Below are experts of layer 2 (counted from 0) of a mixture-of-experts language model. Rows are named router (the router's row for the expert), gate (a neuron's input weights, with its number), up (a neuron's input weights, with its number), down (a neuron's output weights, with its number) and show model dimensions 40-79. Each number is 500 + 25 x the weight over its row's rms, rounded and kept within 0 to 999. Numbers have three digits each.
After each expert's rows: a language model's description of what the expert responds to; "gets" lists some tokens that make up at least twice as much of what it gets as of all text. This comes from a sample of Wikipedia text that the model never trained on. Tokens count by the router's weight.

# expert 7
router:497517498469504513521450519507536505478503517509494492472500466493506534539512504509514481498510502496494501558507436507
gate4:517525544498491530512451491478459476525540434517474459518499487489462545500539477499486502490513497508471489502483458496
up4:536494484483516503490492527479444519498535482513458496526494497479492519487492493512522511506487511519499498484485508504
down4:481526493504503461483521523480523507466519533543488510495493543510547470513453529475483504499495514502504508536537500477
gate5:497487502495504536518475499499451527481464546492477546488524503489499559479511469522523507536482515527498488574524472512
up5:517500504499496551525501500517450487494478520492479509495486494476479594499500491482522529502497525517500475512537480502
down5:496509480502536489508471500472471450543500489476525475529538509503488486502462541512506492452478501502517561448468527508
gate6:552502495552512513496519526502528500525531488500526476541457479524501511518489471430476478522532500500445487524486453502
up6:529520484509511517433507508466486484507495488497514449550446492537533531485472500466476457514518490478440513509506455467
down6:493554452484523507497479498497461503527456517429531474492497485462463447523539468504515485539519505497498499482523503502
Spaces and pipe separators between cells in wiki tables of stats or results, plus month names before day numbers, as in October 15.
gets: " ", " |", "|", ";", " October", " March"

# expert 4
router:486552511470449483498522513500524450510503557477517498462479466503522505499483496493488490496515497496520488465494498501
gate0:534522527501494472491524504552469528543491507537493522485503502499502524462496479520513480485513498538528476538482525447
up0:456531515475498522460507487543525490506453507515490516504504502496498483507500491508477491518521485551527508509486514496
down0:535513477526490482492560470529485456476492491527507513533488502480520508450507507511489493511535498488470473466564509537
gate1:507546488480511487505495482488507514508489493511477466510509498510511513472480519472506479528521509499490490516486469472
up1:494512464511538492482483470463521479524478543554474473515505523477515517463507495491496510542501518485542509489502506471
down1:478484486459465511506475534524514502507490487502493499462511487504474469553503497472508516463494481464460476498496505501
gate2:488491485482479479472486503478492518495518556473453501525502500524540531494481468497478495501487551494518520495555440476
up2:491500475498487520511502547501499500479498569472478525522536499503532502495488497471466505494457530503468552517534470476
down2:514509493500551520528543486507495489518483511508513491524532529473498471492489548586495502498514504549484505499498540481
Capital letters starting a word or acronym right after a hyphen, opening parenthesis or quote, such as anti-Beijing, (PLA), "The Weavers".
gets: " (", " \"", " P", " S", " M", " B"

# expert 15
router:533479483489482489531468502483517466484489489476490557444486544488523511458501494533540489509480461495526488565476521482
gate4:475492522514486520520521448513500500503514517480491512492522512508494470512518504511449476539531450503544471529502507501
up4:528520492526498479503518515517489552466500514479504492519541481521477462487503511516476464472460472533466512481496509536
down4:521485516546519459505512494510506458498549506474486535506548533504494546484513489528488534504475483450472542537475492455
gate5:515489447528511500494489555480484486496494537501446558506535505489475490484519484453486451539516517524512514547548505520
up5:519485479496494491538475493493497525514488538504498504487510516474487508452493547515482525523480488484513507487530478461
down5:497478488527502511496473504512513522475525490521545496444494497537520520479506505543515501443491506455495495476507474540
gate6:555489514494476506520500484533511470495564493526505517446517522502509470475507492466517476497477481558451503530486463507
up6:538462508524495530496503501467489456500514525462534520524510533471533464502526457518545493529539511567518485511473519457
down6:529500502549519509518504500531494492511526504469495543483434502537474513519526482504515487514476469475481496481488516493
End-of-row pipe breaks in election and sports tables, the digit 0 and other numerals, and units like ft, °N, years.
gets: "0", " |\n", "\n", " /", "′", "%"

# expert 3
router:494506512499477505537458474494456521507481481521483511540461481489530478495519494498486506492484541484506471506474506518
gate0:499475469520466543491457501466483499501488494492522530503499512521511514559488485515502521536506515541518508534482483506
up0:471497535554488521481484521496519486465507471505486517501514491512488502555487462503530497559528544520500483456520459510
down0:483496470512508500464490501498518528507536545523472553504522492502483496474509464492486508509492491505479498522488494476
gate1:498515501519515545523477538550513519515500453490480526521517529509487506513528494479479487486510510498506485562483527486
up1:511474492495466488546514508462504506493512518488434524548472522514501502504523463502498534513507497481497507516479471479
down1:484504484479502479499473528493534531482536519484486565490505523499493518492497493519474499513493531507519522498458501535
gate2:524503540484515471517498509541523531528494514515419446478447493531525510486505462530495495499553477495483483525511461485
up2:506487526552486483460450481505479532533523523465453503495465506596517480500516502496491476470456486503524463482535490520
down2:520497490496473544492517501475481490477507525513455528534485519467519497524494526524517473527539529466505456473508526513
Periods ending sentences or abbreviations, plus quotes, commas, and, but, and closing parentheses, as in U.K., Appeal., "Friends".
gets: ".", "\"", ",", " and", "i", ".\n\n"

# expert 0
router:518452525502577478495491446492508521492502488469517465502476491478512495511507476485494542497527505531492511508497488490
gate4:519488490481488527490519484569501496505536496471515450513527536477486541560468502512506513483497508509496557519520512502
up4:536471514475462481523489497582535467483545530479509509525540555511467532535488442499488498498506485470453536501513534509
down4:435495527532476499596480508496497496502488519518487522485513456535454436466492520507505490499511515486515480516525512493
gate5:513462492488522525513518480506491517481493472498478506528529501460478505530498471487470528515538513520486507501484526441
up5:545468501493530524495501508494498522492575482576500521535507478457508490502497437501496504471533511519465521495504529459
down5:519476507506502510482535492479498520525504472504524437486505519533528508550517517464537511473526471502524468487488549483
gate6:485513521490539538492506484500476496498533508505472527534489450489446502488516496521475536476497499463465489512477484489
up6:489453536499519536499508487514470511506545495516491553515514482484502479468512489516441516489495499502502533515496477457
down6:481494468481479505495545537528494484444501493540484455536508487515527523511511473496503499524504553503495498492487453511
Single digit tokens inside years, dates, scores, heights and table statistics, such as 201-9, 1.7-5, 27–2-0.
gets: "1", "2", "9", "3", "4", "5"

# expert 13
router:507476518498470495527504502507494508508511473478493493530507504565482491484480471501477487533489482511552470571575443490
gate4:508489495466515477488542522532499494515485499542493490465498522515506514485540514517467509514506601569540454554483541521
up4:486521502492478510453495502479524468513456541468511516528512508481555495517536456511529511441510545514488498505492517511
down4:506553525457498496490512538518491520497511489474520525529521473463502441517510492488491501468478502508553515522459484489
gate5:506506529510489491474518482545498554509503530484524474534504526503505521514514493434489473497510511529521528535534478495
up5:471497492506491514501554491568503514485520514504491549492495500535498485466519524504503476468487508491535534552506503521
down5:500492516498497475603510519478513478522516497524519524462464504505501499502508516489490473512502481464494481502434487547
gate6:453455504510504518550538537518531510514494488542499470509447478489504464571476475496488486498501493513515512495506516526
up6:490493495494501482475524505522549530540493462486530447514477488516507466580490483485510459518517483512487514497472511547
down6:495492487479475484458480507474525492499516501516510508499531512500526466514527448488486464464475514498559507516502548485
Line breaks, list dashes, colons after field labels, and == section-heading marks in infoboxes and lists, as in Density:, - Country:.
gets: "-", ":", "\n", ".\n\n", "\n\n", "=="

# expert 12
router:509484515515517538508515513483538502526524511498547458450487486465519479539491506518501534513543523544504480509528485508
gate4:504494526524471524461464511528503507494501528453517475498529501485487493532505494481455531520515503487468476549480483466
up4:496557507501467535463486530496512531504498524489512478497524496504475532515494484503476490537520471498452534548498489491
down4:513488521471499525531500432471496529527493510511494514498520507536495477507507530494463508441494442571532498473478516468
gate5:516511528528506479457516453526514505507508502490479532508562499566499548478453472551512498501487529522509490484521480436
up5:497488522518481458541474498463509502505492503500533536489536469505514436508486484480470518529494497517510528525516518457
down5:502494487519516511598523534489516491511523480479488472516521488510506477499488469534527501492506499487497490541473531487
gate6:492485499565543503496479496451515515497495522545471516535488476485558483436451487517474526511527491520487482509533476459
up6:541496467555462483469537493502491484551475490487488519488498491480489511553493472535505516500480490472481488515505486491
down6:504493505488520526440482517484526481524475527522537499480481493526505495518498486499493460516531473462502484485483475492
Vowel or vowel-r fragments inside foreign names and unusual words, such as Sh-ar-apova, Kh-o-it, rel-u-ctant.
gets: "o", "a", "ar", "e", "u", "al"

# expert 6
router:507497505520480522518526519473542493512483474526511510487511525503453493525489479487533454537510455538468529460484504489
gate0:499441562473533461512535446489521528488497531531463510503488525528481502493488516491499529500468501526484507521496509489
up0:476526488499506519486477489522509531506453514503429539502493543528512527520479455553529492494466484516498486476528528508
down0:496495478504498447452498463515461475527520473497485478464440483466476512522489507492508524496524493534516498497508511496
gate1:483462548475513502515462507485503526478485495484509506525488514510518492497472478493534447528470495516554512507517460492
up1:462517516538525540555475537492524519478508495488496529501480495483481490514415472497501500549489469479542510506500486519
down1:503509498475498522499524498473498515544440492511486483538458477504519515490541499500494517527531495507531487507520502476
gate2:508465567514526481456495472518538481564510491496510525451486494473512501451490476518484469517491490525510492464528520533
up2:493522513527533489527487526519492507567515493547534472527498494463510493466450464502480482490518504542554470486472537553
down2:536478485478504485457542519508481499523539488521476502459480493495477496531508485517508529454538485520526443489497509466
Short consonant fragments right after a capital or first letter inside rare names and technical words, such as C-w-m, ch-rom-osome, d-ual.
gets: "b", "c", "h", "th", "p", "k"

# expert 14
router:501483496518529530452502535546446543488521507471443493501502543500460561519510481495494474489484480496556517482491517515
gate0:528515515488479449506518489479516513523487522511509509514514473456502512475486498498506526568504554521537550471455502491
up0:510482481514494471461489502479468485519483486502508507500493495488508532532520486510512449509514450490511474518553485499
down0:459530471470543500573565503514527508497476448550489513503470460531493502521502527466517456503491442534503486502515524497
gate1:502537521481501475492521491541508520508489487524509492500533517550504422477476515517525482492538512523503497465475529488
up1:511481551534454561560489461481475500491482499499497451524512490488515499519499496481505478478511516508495536508515502467
down1:481489486462544520587486527504494502484490460462478533502480495471478505454528492503519477499509514498514491458551503433
gate2:429453502555484467471507523513473479496532514490459489460507525489487504498532476466548499474499507482474509526540499491
up2:503435503501511455474505479512464475517499509488494427547487512521483519513499489511471511500522494470477467515517468488
down2:483558547432489506515508516489494498526476497521462472464533502488497521527494482489456462504487498512529484508475493486
Prepositions like in, of, for, by, on, with, under following a verb or noun, as in came under, refused permission for.
gets: " in", " of", " for", " by", " on", " as"

# expert 9
router:476486487481491458491531521488532474487472522465512533513516522488497533491474518476453472486517529503503507495492447479
gate0:484527501519512470512531514506566461482513468469462498505498523497458518504443488452462527514524478471499479501540505482
up0:518496525516500519552532491486482541518529519485485481501516495507462487501515479495473501531499536507457486530485568511
down0:508488486454483507521492473522479477538470522538513508485505502496513516519565509509508511539492511495525483509504478507
gate1:510472509532521539483529522504473514495502466526530457520518520513510547519465494540477512512524541484494468516496516534
up1:477485466527574555499504509493526478497471477492527503544533493534467521514513506511497525521513514500512472536492532551
down1:486446429500525505479501496512501525488502474500521499497523533540518481492476525503521510469496500547476479479550515541
gate2:489484515512500479504481495506470530489536528485471508485507516470470454527512516459488544524546500516474485533454483480
up2:478526501495511484549541472507477501487508511474480520468509511510457518463487503458532477517513510493526506524476495478
down2:513478493490435476493486464485492499477462502529542533548524500521498490469450511527499516528498548492498496502461541477
Articles and possessives such as the, a, an, his, their, plus the first piece of a following word like ad-apted, cons-umed.
gets: " the", " a", " The", " an", " his", " f"

# expert 2
router:494507462500508475480517447489492465500481544519478502522502490520464529510491489503518528493498498526486506498530533475
gate0:512525498514549550526528473498504492490509510504479483473497492542502454483506465490493491495489484506425494490510465496
up0:491529482518466513489526515524528493490477524510491466494518480479496539523499508468513483523534475497435483456505486532
down0:542491449481525499617470498503485497495501493489491531515494524498457520487441500524542543510472519460531428527499481502
gate1:501537482522487540486501475510514523493521516486501472484515448506488506519487579521547478508473484494477522483527523508
up1:514575495521513476460484491545506511511466460473526513502527493492467525484489504476512516480510499511468507490494521536
down1:514494526558527486576503497509476416517484506477484491538507526546499490511461463541470517507524477516502527488523576450
gate2:489510488523495490479478473524505545507495539506509473495476565467537498466510466538516533470488534533472515463480462502
up2:467495484483486459530524488544506509515479459501491484438525487438497499506472508506513548501460468557449535450445468500
down2:498479495490506501532467503454471452482523540546505508529481490518497474523488484483499481522530536489508499511532492493
Commas, and, was, is, to, that, which, modal may and subject pronouns linking clauses in running prose.
gets: ",", " and", " of", " to", " was", " is"

# expert 11
router:477469522562511480456493485513475498506504500503506466544490505553531481517508510503503516485484519508490517472514487505
gate4:486510538489519485449535510529535539488512527518531497493486528486491481495528524457477492513469534492564501486488499505
up4:516478527547534518499502495503518507516524476513541455459499483456456482502503505523499437486510492466478511538457475469
down4:522474502478468506568492482509485484518480492502507483500521492505540469509463450511490515509514500507532460484495529505
gate5:473522492493501493483487486461481489509477495496493459530438526497505494509512494524509504497506518498520488509506515440
up5:478519529485477503478530502504466525520494495539448509475535490506518480504493512524498529500513523540526526481501516451
down5:490470486498533508473487484491502548489513519483515522481476465457488505483496475522511498541508500525473486486521497514
gate6:513530505533476467483548473496505524511464516517468483524531505500498548525500488522481541505493504534470504520488463499
up6:518504470504544471512454566482497524494487486473506508502552491444456507500517527517492485481463478504459445502529499456
down6:492452501444530521521465551478509515496486492496561481490531508493498477470497511525513504491525493524498483513505552483
Suffix pieces completing words, such as -ation, -ment, -ing, -ed, -ical, -ship, in illustration, examination, settlements, Architectural.
gets: "ing", "ed", "ers", "ation", "s", "es"